config.yaml
experts_per_token: 2
routed_scale: 1.5
router_cosine_scale: 10.0
qk_norm: false
learning_rate: 0.003
final_lr_fraction: 0.0
batch_tokens: 65536
max_seq_len: 256
Below are experts of layer 4 (counted from 0) of a mixture-of-experts language model. Rows are named router (the router's row for the expert) and show model dimensions 0-223. Each number is 500 + 50 x the weight over its row's rms, rounded and kept within 0 to 999. Numbers have three digits each.
After each expert's rows: "gets" lists some tokens that make up at least twice as much of what it gets as of all text. This comes from a sample of Wikipedia text that the model never trained on. Tokens count by the router's weight.

# expert 27
router:478573519505496455632495479494443481520489535476524461476578502451501526486551519511520559580482487445546478496447394560447526524502488475556495565448485511508492474493477545380561558552558518495514509547591544510505472500439476612349504491455490595538497503485579440528506540484504533384522324456464484402516465594482481546566438482564459512596563514507512532647492541506472525325549513500487602503495506518429508472495438523488530544492505484487530426551492446539496473494629520521493482531499539479465505517442504498489594489494523560501480476432572468521484502536553479481485553554532577648521500503489605510474465533460506416460503464559484538486505375504435413569483
gets: "er", "y", "l", "z", "c", "n"

# expert 49
router:472544547530488420624505489494451481519492544450499476481576514474500524482553513517510559578465497431536475507458424564429509545499492480574498618482485518517489481491441521402581566543572513498505508539564564475472459494407484613368501469468509586538499487461571463529500535493519509377521358456471492427530451558486492548571431463561449487613562504520508585625496543515489505322538525491501557488478508509443511474468442529485516534483514472514508394556496442522498477508620536516505488521512538486463500519419480488492577501494521553501481477407585461514493501546534460476465525578532571640506510485530603523444479526445470429439483477574494546477515393496429411587452
gets: " it", "um", " two", "j", " of", "am"

# expert 76
router:403475531566494543580513461428504407531499487439475537471557484457481550520599510486533494563505442452455447469479522602382572500477507469602470656443581492524483441559543497484582584547488456504517537573445536501506429525428537541440479412434554480526477499512533425516501546474549500462492362442406503450542482494480478489569444529504512531603493554529522570586473564549500459357524492576449510537504528469472537467440410516480595553524515435502492488558486441583470470534559613496485463578417507489530457483458483534525510460481503450462494482454533471492531490608513460494471604556485557594531519499545570475473433553419493394442508517480504513415536478558482459436498
gets: " as", " by", " with", " after", " under", " when"

# expert 0
router:446543532524467474563534466472446444537488506502476519426558477459512539529457562479552548536503570490568523457431406489387452572509455461584555599423438484586496456466388509431410543552511490529524518554512476499527476449463472525464460455463469586585500556491545479522438456458454509468525441482501534404512467538507530583568469428546467472645526558528544446628536555502500470429483482558433523463480514487448536456472497543511496405496534445525568492547501492547508495451528544490501491555483548472473555468472499481410555584469552520514516455445699498502500532575473467508542478522477621537563509548473636474504445507424508482377466481542470433474485422504396461551568
gets: "'s", " his", " he", "'", " her", " their"

# expert 56
router:496461539500479501541505402469456456503453542511463496440612461513473535519492485535498573479421433396564461481407418584460512571483482454656517600508494531487518527465499556393536629538522510505558486541502495489526528504506425582478521435508527529543446528523566509529548547514536544469498371491469515395485356515461500491524458436494438535612521561566509548642486527510462475327464495510449557487522512497416507441444490542503503500546507497541531382517500430537478544521560492546521479481527550521453534552508493473482605456480524474513431499444541485518486482548478452478548520507561540514569482511469557463507472518433376443442473495534540556411501385553442423516453
gets: "\n", " |\n", ")\n", ".\n", "===\n", ";\n"

# expert 50
router:525452497513491452586547488504489470524469546468538506489579534512504570489496514526483590541477577466565466434424410546462508581499502479649429525485563493453485507501503516381574531506494491548554512548586551428483422514471493548420516434520559485554496496427634454565486576460529523399543426432460490427486469583498487596568449493591503511650529476503524621648545566510456533434530533478437544546447483521434403490456430532502532566482489446502493442534481466507507450450636506495513482510498580583461511495444530480462543524491510496491534429521574469506454552560522486455473510533471512533469496449494593493506421553440445421513450469511547504462500374509427485497491
gets: "26", "30", "28", "27", "31", "29"

# expert 7
router:478472514588548513611538410416481523507447536484565511469552466517431579526514537551512603452460476471566427497386423608401468571502473526551456593500481514547495439488466447429586467524490462520493485562591560435484447510475500499468563481395474495533476446468532532510460484475487505399513426513486553454636497483525482518503536392546493523545540553476531479600478542484461585464529484489432564487462450504444540506506535536487496508517484467452457419607493443555487481476538480536484492466519516467502583540489510530485499504439524576596506537471542399532414483594568508454450586527546583538574471556483594460441463511430516395397451489509489537497498411540465417611544
gets: "2", "1", "3", "4", "5", "6"

# expert 68
router:480552558509498428620512492491450456524494526481495481478578501464509506481562510517508554572475495423552472508438399560456469501497484465577481632472491509510494492504464529403568569547561490508521505553582556492503457493448489618376493475480478594552500503448568435529499524486513500396524352466466482410531447538483484551565432463578469512590565507537501608663497544510477526351534527498496582497486516494443537486463437533515509562508513474504520397560505464512489475516603502507506481515513525466462503521425499480484558501486513552502495460444596444515500507556559482476470536554532565640538507472506621503468496517425489430434490469561491536470509371511444404573460
gets: "ing", "th", " at", "ate", " from", "ist"

# expert 12
router:522545575612493451586465484464441484523529564440558506512476487435497502486547509504564546527477445461512472501458400636427492478485453467504463553475519492579439519518386623466569613497447452492526478550586555400508451460437495563363499516473518522574519482503508455457453460488503510434576438447449522375516475529496471572426499532521490523613523521538567546500503488495543492367494568553517572541439535454442444464502445524453496491520482445497596514583488449561540415548502509512471492523486565580467502522389512531435604482551521558483488525533607487563519492487507513451463545535554580547488515428483521533394464494531476448467473466541512554417503390467474417500506
gets: "==", "===", "=", "==\n", "==\n\n", " career"

# expert 46
router:402486538512448407517486417489469484514517536540523530471438463433439608462432551551531508620489409455555448544429414482429527615528533507512480588479486516472490470508417507465564543564476475563509537571638496450436480468438491544402520393450538502532486510476517456466508563513536535462511389453434491364414538450449477477517406525572477503552467543512527537636532553518485473402505595468432484484432492521465565465467479525509518464500511498457593506561548543559499483531511510531480453521566537535508557466484411511425558530467556559485495443564522467548459452588513531507552527514462515602501502539520562521465562506473503392533495454530574470426555440488480394521557
gets: " was", " is", " were", " are", " be", " had"

# expert 45
router:495586547502504422619471488461432506527503511489525459509578485463489537483591519503528513591489520394529459521451349548469429506507496470544493525465535514477501499501452475408534526571527451530493519553557508495523477481441510546474506468459521597529502505489547471533494567483535505428541372490465507424520420553505511575539469446543450495571487530538529586609476546517464517377521500496443495515452516543418548456493482534491488538510499505479610459528495494531497443520601553502509477521522567488457496501413492473474599465515534477506489494430557424507523508563548548483438584591537630639548495492475623477446458523423464422446460433567485556452519364508414343516523
gets: " B", " M", " L", " D", " C", " S"

# expert 4
router:482580570520471424621512494479463465511497526470504468474573531475512530497543514501515538595472504420557477489449395543431497522493505457561513617491469512525493485493459524407559552548572520485500510539578546468488468487427469593376467465484506557557513467473579443527499545485508523382518353466471486411542447548480487548556446460577462490599562512520506603638493549504478501329547531498484544494493512508434492472460435534478527544496507470504543416566496435525498465518620526527508484515527538485465493514417496490509585516506526557508479476410589457513503497540549496481467550563525567631515509499491602502461465525441450418426486466546478527474503388518423410585464
gets: ",", " |", " F", " War", " V", " Division"

# expert 79
router:507607510515421450527465374496401413567503510432500492483523433481440435461487507511523609569543521519567454432483451577506518478488533474600496550479433518503419434395551549462537509510451468582480479572584417486401512454542535488426490422468502542508496466483563469398573519562590517521540495462467562482446544571584464566573477498534472506563589507445560552628500606454482547483513546556483498506490466425396488453581552567506576419512497469522533468606494456510530467532634507531498472529544468518469392520472445453464492437477538459475470512512605560547523543577485495451494530525525483495528465531466545481525445461423511431541453413523480492456556453460480520534506
gets: " of", " for", " de", " to", " about", " on"

# expert 85
router:488570551520483413631521486481453459518485517486506480476571519461514522485545517495519547596475502434551467470449382559434485515504515470556506598480485514522489474505445527408575557540564510488506508547574563497509467495427474625356495467474522571553492479456564451538507538482517518384518367459481493416521441551472481545554446459568468497604555518526513607646498543508478505333541541478484551498492513506447516476464436526492524522497508478498512409544490450526500474518604512519504473525535535477456498512420495493506594496492523559501481480421576444510503506543543492484483535550534549638512497484500616495455492515430446426428495476560482550468511379512423399589446
gets: " were", " was", "ed", " had", " School", " St"

# expert 24
router:489568547523476421622516491482457488530491526483506476474581516450525539491546520505515548595459499423540464493450397562430494531505505474544498593482498515511500488490470527395565571540567498498527503545577556478496459485439487627368476479499509589552489490478567457534506536477520529392524345467479497419540448544497484559558445466582464492600565518546511610637506540504479512327533530511498589497497510506442511480463440535485519524498509479506528402566497462519503485517602525506513479544519537481469511524410499484499585506484523551500489467429588463499509497556539480475464543553531550627498499493506597500463488519444458415410489472557477545458504387517426407588439
gets: " |", " ", ";", "k", "o", "is"

# expert 82
router:419440568492440558518498404464437591526451499576490494479588503475499627509490478491511526597641538482598487531414397513430406480542479428624486499388489519541477468439494470468516572543484414467498500590496516494503471520545487494441476501461441605514516533458504523585523515432526455437649527488405509456510556436467430579460494503519530532399500512460541472548528472548544487461592533497536502439467504410443493480473490575475494482545510502500546427548562427488520502459527465536513455519529552520523588536455460413448465459530543514547504499466445523555456491521559400498554545581499437491610468406445542492461458439477537418532531486537538503464555453549465394477488
gets: " in", " on", " at", " from", " during", " within"

# expert 87
router:502518561482492440560476492518435463518473526537542494432586476518517470428554500502538542510579506548564441365423426536513564544459465480516498576415527501472513468549520457508544511565531481490450536564648456475522430427448425563457527443450512503513483451487472496498610541434546510451472469439438559413450523579486465479541449437575520460566543558532586493523533549533529484392504558528508523428411491535472522460497408544456566590535540538572527492593517499595397477527438591510499482500526512479581459545481466536483508577471566537521466486491527541463467457542535481464626445540512626489515484514569541467460436537384450509491508409499524464454476429509391455450397
gets: "-", "–", " -", "|", "-s", "-d"

# expert 66
router:432557587506505425609472480496511401496506510488484580441512498473506548467432514501560542620484506567523521465403406565413470504510440480553450602463442515512473505429482536477586598528534471438570493562627496498543468491457505591320451479441537570537502455430579480479516522501505578523586369439458513412488457454429448538585478488551509466581664491471496532596491595492442491420523556482509578535521509509475465475479466531466532556543498502476556448482487511513511485527585545498494471498510523510425488516493519541465553480501545483468567448448562444496434487569568450476509472531499540537543539486554533510484487527434485451460493483540457546488542406451531414576529
gets: "s", "es", "ing", "ation", "ers", "ations"

# expert 47
router:479580539519505427615499494484444445511476522468516481491569506452491532483541514506517545580453500445552463497450394556423496533507510465556495611473472506504504490501463523390568568542580511496507504545591548486492467488419493607355499482457482601543507487454571455514496521489512507391517350478474489407540422552498488563568459465575457497592550530518503563651498549512477504319549531491480582512488513504443513494466437529490521541501503473516527409550500460509489468513605522501503478501496526464473487524467494474494591482485519556495485468431581452519487497533539480483477551553528560630519502466497608510461468532460445426435490471534476590479518383517413396564464
gets: " the", ",", " a", "a", "3", "'s"

# expert 33
router:485574554531494424629502490480445468517483538476518453468583511451510528491555510492533552574449492438558461488449413552432489538495504478599507588465501512500497488502480531392554577544575508478514504558585558471493462501452486614372485482477493609535505497460587445523494546490518523378518359458475485404530450551489484542552430457578459496597554501523499605649486537513479499332501507493492605501485505507443510489476421516500535520482512478488539413561494471524493477508610526511501482517520528486462495518442493490502581490488521545498488455416581451510486490547547471486473544554530563630508513479497613517464471529457457432422490474542479544482516392506431420557444
gets: "s", "a", "t", "ra", "n", "r"

# expert 55
router:490563531542500430612522489481439471514499523472515461464575514474509521489532504510510548622476498423553470466443391552429493508498507468576520595497483507522501487496450536412575558532566515493510508534567553490487467493434467616367500470483512549559505496468570448514494562489523509406519346458479487406535450553493477555558444467578459478603558511527497613647505555507474490331528527499500536513493499514439515470467442529482532533500506477506513409554502428525487477506613524525494478533511531483469504507418490488493602493489525549502482473395588443519503501543546487478473536556535556643528515495501591504472478517429440422457485472557485544461506384502432407591467
gets: " of", " other", "03", " the", " season", "23"

# expert 15
router:421495520594535515491421431530561490557532464518447588487559511478526565454436540540446476491593396442509515496481472459399515531509523505547546500437543490487487464424445483572509539510496443516414557549558479503521452442567554517411468426531482466551513405353530415466497527441540492509528407523455492498674631483407431530537437545565566455564497477492584530605497614505455503506541430544479510441547447519480454498504561560453493480564482465394418509521519468520434461487512511532500461463483546470481544521520445544492519503554590499471454510544585440531604500440551447466534613529483593572481515452467551480458496456525489492414532473515529572439471483481476482455526
gets: ".\n\n", ".", "\n\n", "==\n", " |\n\n", ".\n"

# expert 40
router:495573527516497447627498499470449458518492542475515460473573511459501527484550508506517537613460498437550480469446387560446508529500498468572505612468480514522505478496445529383571559535557513491502500550576555487481465493439484614362486478460519598537505489454558444524501521484508525393511342457465490400529445557478484539564446461568464483588557518519507550655494542504475505319545518492499574500485485507461509478457444528480526541485508474483490409565491446526488472525603526532508475513525539482463502511416476475495596507487520562509470470415581457499498497530556478476476542548538542635523505493488601504453469524446477422437484488545476557490513381516436413550436
gets: " on", " |", "0", "6", "11", "13"

# expert 93
router:485573544522486445635509492477444479518481525483502459469570516455517519504537523498517557574459481439544474489442410547432476523499487461587517606466484511511503472495461528383574551545577497487513507546581549489496463492428484624374503473469494577538512507464578470520504556482521523398513365472457490400549455563485478554552445459585487485592542502525499582658480534494479492316533533489502598514500511510434503483466422527493523516498508471499509421549491461509501470521611516540501481527518534484472493520410504486509586505492524555499479471426594452496515486549556477481461542557536579635510505487498608520457475533450460430453487470546495549470511398504421393575481
gets: " in", " D", "10", " d", " G", "ag"

# expert 65
router:485577561553507433639523492462436474513484548473505468469579515457516523504548512496522545582452475427547484476443389565422495511497505468557511605442474512517497471488452523390565566532558516495501511536566551493497464484462476616366495477477512560560491495491574444532510514493514514400528338467476501412547446557485474548559445450564479488602561521519501603668498534510487516332551538493489566513475508509445498468470438527486526538480506471496513414545492437514489481504610518526508479513523534484463507523440504476501578523492519549502491475439587460496495507556548498475468551544540595638499507486485593503450468540440465412462485478549484548458507408505427412562457
gets: "20", "18", "0", "19", " —", "22"

# expert 88
router:478563559517504439613508484467450469524483514471504456470568523473518520495547522521513548596469488439535467489448387553444499526505498471568511592481484517510504483504450525387564565546552503499505511542569543489499475484420469621371502471479506568547491489457575467521499536486521519393541343470480494403545447548482495555552430455572478503598564505527507624649498527510482502331542530489499605490482515497438512484472443530477531543500502473501524418559491450523510461507613518522504480523525529485457505515431500487503585498499522554502469477414583449512494497539564474483470526564527583646518506499499596499459478524449462420442484474546477534469511376513434407581459
gets: " ", " m", "M", "\n", "24", "m"

# expert 78
router:490566554515488436633506485490457471514490533467510457461578526459494530485540518505520554575471505430536472487456392553448491509496506471588496594459497507513490475492470532393570568540553521487510506543580550494500464506450478609377485475470499583551511505462569453517508546485514531392508358463472493405546439533484485547556435455564457490593563506525513613649491543501479486311534517495497597504492512506442521481460430518499528537489500474501524403554489446533492481505594530524498479516513540464466505508442493489498587514483523563504480476429599457510498500535535488481459533547526575639512504505497628504468474533465474428441491476557482549484505370502427409585431
gets: " ", "19", "20", "ib", " Th", "ed"

# expert 18
router:478519531510496473536457463459472503551502457413484501493541574519448527541477480472567467484619426469612453466468502521394561576484425413563464480459385516460541492508456471511554567564536525498502575579514421546518490488476559403465461466455452514639553488478485397482523587486519527512493471475471579532419506398435428528520551475529507495497504496554506543477506519517496599520513601514443515453508443434443530481496557539450421546506529591567484535562490408462466479524477509562523440514486465518462498487447437423427563413411522388510546509591599562515545481538572515514559417523515480523447486505577572475458592485580434387513523436498555470538594495510424481453536
gets: ",", ".,", "),", "\",", ",\"", "},"

# expert 14
router:534538581598496370599561491466485434523466519483527481494520493487522584518540494530498563621585490440512455455405444562486528520501517474647406607460529537552492460471380472329555513520559545505447489564548505466483447483474475608393500515485528450542483529516608437471514603484511553488532458457482509433508413486457498603558466469549474443533488509545498560677480564517483497417550514483487550443472562512504442493527465537465535460496498434497581457524494425531473476516623511479488475512520529498486514489436449531476487564514542491471462477484604441514496495552555517466535490541483471630481501469533491472469550512455474419434484498540494517493496413470450450514425
gets: " also", " other", "ly", " more", " not", " only"

# expert 29
router:493548484570493447592500440474468451524507559470514486484576534445495490471509513551506586589464502456553473473427433531456519532507510447633494611477498506546502488517457499361529576543535514452481497541567556485518462483431463621374464459460521529513495438481557469499496490479519530404462348474488532410595452577478447566580451433542500488592550556546530522637498510517499533312507521496478545452494526512420542485477474521475526584520503492460526419552515459524472465459546538566498486524477511515449522554441476553501539524460512508491524439446588437512537518563506491493426566523514491632621490466547554494479498517460458455499485476540516505435516423440447383514441
gets: "\"", ")", "%", "'", "0", " —;"

# expert 39
router:483575590499513416620519486502452439524480541490520481479575497445514540494556513501520556605468486423546453494447390558433494526489505463568501598475492517507502495499439516413555567548575491490522506544572554497509458480427500618369483462465506588555487470454569460519499532485517528395524357468473499405527447527494484552562428462557485518600536515523506619641489544509478523417556524503495575457485525512437499469462401520486528519494498473488536416547489431534510476507614514517511501519521539477470503526421494498501569494500521559507509466430599452507501498532539474475477539546535550635526500491499614500459455517447420437452489475554478566460518373507417411572465
gets: " (", " m", "%", " b", " km", " a"

# expert 19
router:473564526536479419628525486473385456520503553459498509458577515511524572490511522502548547547429554416518514469448443564435505482492512465608454603516571528445500452521444510416514583543599468556487492526524480505482415452493514600431541470430469600536493494546546423438515523490496490475517425460475473421558468491489485596561464482539537515621638506540524503596504524489466469404486541514450550473445541503403452471525405546506528422499504499460517376567501477500497438466550538525497475502549528531469484487461483505539638421508508527494480461450629394520481485523527502497479543555504561588557483504492520493454510516466524509511489457523482563454534356505409430586426
gets: " \"", " The", "===", " the", " d", "=="

# expert 81
router:430375523482543464531491477500436452533483513428485496337600513458489572503460547520489552545555460453512427475467468554460456520479483490569412534419480480525447577512354456466558537511394571474483511551523444521542446502487420572440519480452557577513508457518510490469414517495560503420556548509478545452548484533461410484567470450530469521660523504533538532585514542505453529469539536562430479494512493554465478504475446561510529501503516509546487515581515433550501446538523386548516488529466574476561476506465534514523443432432482515444507484440634541539490540590572526577550562550442589587516503525513521498506489483488515411456490336443494525455556453540459449446445
gets: ".", ".\n\n", ").", " .", "\".", ".\""

# expert 20
router:490565525520505424616508480478438479517491537471510473468580517448508539493549521502517532581473500411544477476447403564426506530504508467578490589478475504515500478494468542394569563550590497491499514542584546480506462492427467607360500468471514559553498485465578450529494548494520521382524349465487496414525447568470489551562449465571462497606566513519513598649477533505484486328538527495499562494502507512446489488472429527487522519502517469498534411557502459517487478513617526516481486516512534479449505514425483481492578487496519549501492487397589451511488504534530487475464544561547556635509492485501608504466497527446496429461495464536476565452512385508410409587478
gets: " and", " for", " He", " I", "o", "ou"

# expert 71
router:542499559575504460540491514424460540548408468535495525484518497551487529490574448487523464495493473464529513567562451609336496463536515467481532445510507518500497466479555497493477591519547407520457556546548454488417517436519521442487412486357476465490465562506500483515518504478579555514564548461397592438483523498495506511529474559527514486448502480500539489520469514512470461489505514530495493472465467484540646495573535521499450493590535469553453463554508412501479504413591529485503487486464558477456479542430539443415442383464494536537425511516674476541552525551483478595620506491407488571590502458524506481484532506386458510575578429510511474505598363509425438450436
gets: " the", " The", "The"

# expert 23
router:487561573537490443620514490488470469516495536473520470466578506469520517492553512495519549616466505431559469482461393546442505545504495475566497586486480504505493489494449523389564554533578508497514506556592558475497471494442501626363498483489513581551505488463572446522499544489510526392511352454474492419530440559495475551563442460578470494587552508517503610644480550494481495322532520506489568478479514518429516483470435520496532541494507470489540409562499428519492492505619525503501481522521550472462501514452498483504590501491519547503483484435584463521510488535548488483469550549538578634527504498493598501474479535446466431441489474552487541473525376503436403591446
gets: "|", " ", "20", " of", "19", "In"

# expert 63
router:506592547492499434621500472465393432527480540472495486434557503431472501502553498494517581577473508419505517503469383556467517476492512458638451615507459518538497506477469531390547541552579520449492504576553570484491424514444493607454516463458528558553505482525556457538509518477503548470521344479480470350539456540480454526587460472596474463625568528497512585628494534499481567409505493516477546469521472502414530483479490541499492489522495455443555395552504462535472472525581605496502481506548488485481518535411508496490571515484514590503482476452561478515454476545575485475477596534533549647459505490511563496494468511454465410484500457526473575467505442505433447545469
gets: "0", "1", "00", " f", "2", "5"

# expert 28
router:488570542511497441611504493487456480520497540463507467473579534448487534486553514500506544567458496421562476473448406560429486518497496463567509590483479515514490480504467532408563563537561518500523509547583548491499466497432475626373491485480497586542498485465569463537506533485510524398521339463478491424537441542480490555551439464568453483600556516533502615642495543511479503314543528506493578493493524509433511488471434523501532530506512472492536402555491440509502471520614519521497479521505539478468498504415500491493594511496526571508469472424584459512496507541549484486467543556523555644518500492487605512458472528440454418450492477538492551463509376508424407591454
gets: " ", "th", " M", " G", "og", " The"

# expert 94
router:495526508516515449627529493440451474533506524495511509494603501484508547481534510498502568533468511385584465522371440613411475510498491494526479546488478497524504490438471577344587622559528498494527494565575526485500397493486479554425475431475528526576489521518575403558503523500498540454496438444416483419510416533374486587622390444556464505635571524512510510552510570488500507464498568543481524536511501495389503470456428550496519519514496479491654398558515489517468433484529535516491494509515522446461490516444487489499582481491507541503490485439572426484500479603531483499392548542515517540536495522512552519424437512463476462461499450547495547476505453512405411517487
gets: "o", "u", "i", "in", "a", "er"

# expert 75
router:522552449511537533517475424462503435517450466478485543443507515494544638467542470553520532532537449467560525599390334584425528544518469427574494517435473478552518443516520510466449557455564443496445543529590454484496409526461447546428491434491539587475441420456522478428518585521561577485562474446457547468481587533534456610487411514481473531541522524485568501606482565509502512447567555583488513519504521467480500515485552527508433454488518529437499522600532424486496490557539399442534467561492520452431501471444477591450522463444538461445527518561600464493489476527572494546510534480417623498429523450504555531425481506433520508446558434471539510537598458478394460518439
gets: " and", " that", " which", " who", " but", " or"

# expert 62
router:491448569544541532566518499506448526516481465517525478343518543480481458506522500578507592564498477527548408417492434496396497552513509501522508536388416534498499498371490559494545485567471503489550535557483505489472511496547484483486400455351542540529493449457566439507549555514566493471686368508432491473569477536497450568449454480572518460522478538498559451581463519535449514488496546494472449483491447437493494467439330514488388410539509519429577525574555504494464472449552507582537476474451508575549498564452529499452535481438507522462502473578582462492485518525505550485551453539515467540544539497524571495430442526447557515440547498546468412456544536510581439542448
gets: " |", ";", " —;", " -;"

# expert 36
router:479545575519487419615501489486452444517491520480506462469584496440519528493556497521519519610450488416531456475443412562425503533498497463587482571477503520522496489498445533393548576550559508494505513548563564494484464487437480611355484485464510579554479477454550456525496525480502514387513356465464485405532433565480468562561457447555480484600559501521510607659490526509481504343530518480503563497510508509432493483476454523502525519515511481503518430570492467524488481492607505530509480527513531497469501519429486488493589500500517565496492467451583461512503503566540486487479558557533540644520487492523612497463473529437488412419497475556479552482511397512410405582421
gets: " |", ".", " ", " Labour", " Law", " ±%"

# expert 74
router:520557499547443406544555467509354506542463602514509495446566541484489405492517509519527497539457505450562436556442395544524519504476552453619450613461461512549487473550524498422583533546567485524496469547559513445496462469482447558396433460461505546580470479468597528539487548450530538462468394445496518411518406507420470554518372477550539493641556539511530480609523522502463455477596508464506571531528552485474534481449533520490503545552503490460582420532535435511468488538639467447519495522520566531445533515418505421475586423471502528474437456477543468487476524518544466474513540524564546595486553531458492529456485507452539405409519461502489526472558407516447434538492
gets: ")", ")\n", "),", " first", " =\n\n", ");"

# expert 59
router:519546636583426515484508451526462469545488478534481549443550492555483521452574524463536605485487481526526505488409446522476502540496478519627521524462542500494499428530407482443552635488495416555487553511601509499541413482521533480415468448442445447569502486556503416483440500456510641486503364488447472474506504499525386512543479512531454476521551563556521522537464490497513486444596598417469555507506477538381409495484558525466516520561524494437438488569512402579523530412525568465482457573528531561444481551455468432425500498469525561467510413467608520538474509533425497483507512492487571568544491614479615527494519544479495413435494449477537492441502423499469469459495
gets: "20", "19", "18", "17", "21", "16"

# expert 48
router:495587529507499454639512493483446494517485530468510466477552511478489526495556514521516543615467497431544476478443410547434508526506506466572479608475495514504495485497470539389580562543566507503505503531562561481500466493429484613357490475475520590548505500448571453531502545484513518404517341461484503410544438564482474547555440462570485492590559522509507579649497533506481494333535525504496612495496517514438494477463439526497550526491510472490529416550496444518495467508613519516500483524510542482456500514430494483496589495488524563500485473406587457500491467543543482483474548553522588634502502501485609511471472528463497423435494469545478546486516382508435404575450
gets: ")", " and", " by", " &", "°W", " Robert"

# expert 57
router:430626532537470452483514469523494477507456476496538498521538446435568484481480547537502434538519476380548408588504481474518501558480424535542520562511534497551497472426441572443479573513474471507462554531513459503431471510447490446433444501457511469532471575399526434499498452496502526450631420524434581432594488563528487547559554407520480525496485523504556569504528581483478551478538473536432504478539448430423465489453350552476517509495502488490525388546511353532465501506489562509512463568521551458479468526423515504462509398449497532497438486532554444554529480553474468463605542499528508551646488566454515501559637509498561433460507469460625534506506412535412521573491
gets: "|", " |", " (−"

# expert 38
router:487582546509482425632497493478445454512491519479500468463571509481503527492542509511520554588451497425543470468445391561444494530494511469568499583483491512511501486508465533405570564537561511499506506538573548494501466492436465628366491469472500576554489491456568456518508546480513531387504346463471496402525443549482481540547435451569461488603559512540502602649497533503490496319545519501499571511501506510443509480471428534491527524501505477507537414551490424521493470509611526514507482524515530462472509506433493486491593509494521554507492479403578457510502503538541483478479526551527554639515502497491602506463461525434468419450498469558483552465511385508434408600457
gets: "-", "ed", " United", " part", " his", "st"

# expert 13
router:483579525504481442625507499503460462521492525475510477476570513425515526498559508509520558584483485438544472498449422558422491522495503457552481594502497509498496477491476523406572548540578485486507499561578544501497466490427499623372486480470493541544490492471578453508482572484523524393528355469471489396538438548488477563553452466586459486606555525504501535651498530498487489329531536497495607501482509513423498480440435522488546522511509471492509396568511439523477470516614534546490489548513529477452509507440486481490599511498525571500488484429593445498496515537541490480477534549531556623524512503504605510469476528454454410406483469561490558472507372502429407559459
gets: "20", "10", " year", " Year", " —;", " one"

# expert 69
router:509503557568540538630510471567490469511454580495489498375535493448585563442495522502515559501453487510576423440359466522426535408525491497547468619466450483504530532423378431427487640540562485545486476517551539460447425399433458568403561458541463508574499501527574480472531582461479519454539403437522520378560416511451452459505385436569490524527627549541551556512502607496414520463512521496474511536526517486465494482532452536489468484540502493531546451550513442593498496468590516517473514489512561458428517512480524408491570539504516570549485455508509477540522490517467500497515464505467520584513527503482565503481511548458546461391456454540515552510543450455440449459486
gets: " to", " not", " into", " for", " would", " can"

# expert 58
router:524548540526507502598455460460490489513515530492534503463583517452550542492513520495524525554486474452534443459462436563465483509483488503561471613456463494498515494526464438438517530566541483488468485550532520491491476520475468616450494488426480574569466477487570459542509545466535545396559370489516475371438420521509477570566459422588508541600544533507513560630506536502473482337576518471500538503424516533362447467477418517510500532516492470488468446561519461510496445487649555453498475546499525519481491525431457510495565447505542523476517491430657475496490494550564445487440525540530596579490479486544610519470543521434512364430470459565488504491531420535413432568474
gets: " |\n", "\n", " Z", " based", " .", "ob"

# expert 52
router:495554556530478416626514497490450477517481522452498480479571514465514536490542510494508538618469501436542497464459416547443522554505507479559482554462491509511489488483472530415551569546572503500492508539552545471503479494455493627358470466476504610544502505458579465525500533486522542372495338452499473404526431555491484533551446465578482503611558492520508558650497535506491499326513533494498579497481520496448506473447462534491528531506492474499532407574501479512505470521618511549503486523504537468456510513445505491475586524494522567498487477425575451506490512549549492480473557564526562646539499496504614501468464522445466393423479463553478542485516391509427415558417
gets: " ", ".", "ov", " was", "os", "'s"

# expert 21
router:483554551508488450609510488488445491511495522464510470468587523468506529488539508512512547596461491438546478492441395551443493540500505466545497614467482514515501488486467526389586556532560507514506507546562540475487478485441481621357503469479498574556499513446570446523495545489507529398536340465480492417530430539488493550564446459567467501588556518508506590660490546512484498334539520500497620501501514508437507476467441530496525540479506479501511408544497443507500465514590509547501485516517536457469507516427504492494584523500523549508492480422587460513498510550546482478469537562532596630516503481497603500465472531437480420460483478557483551478506368496422403601432
gets: " in", ":", "\n", " In", " is", " T"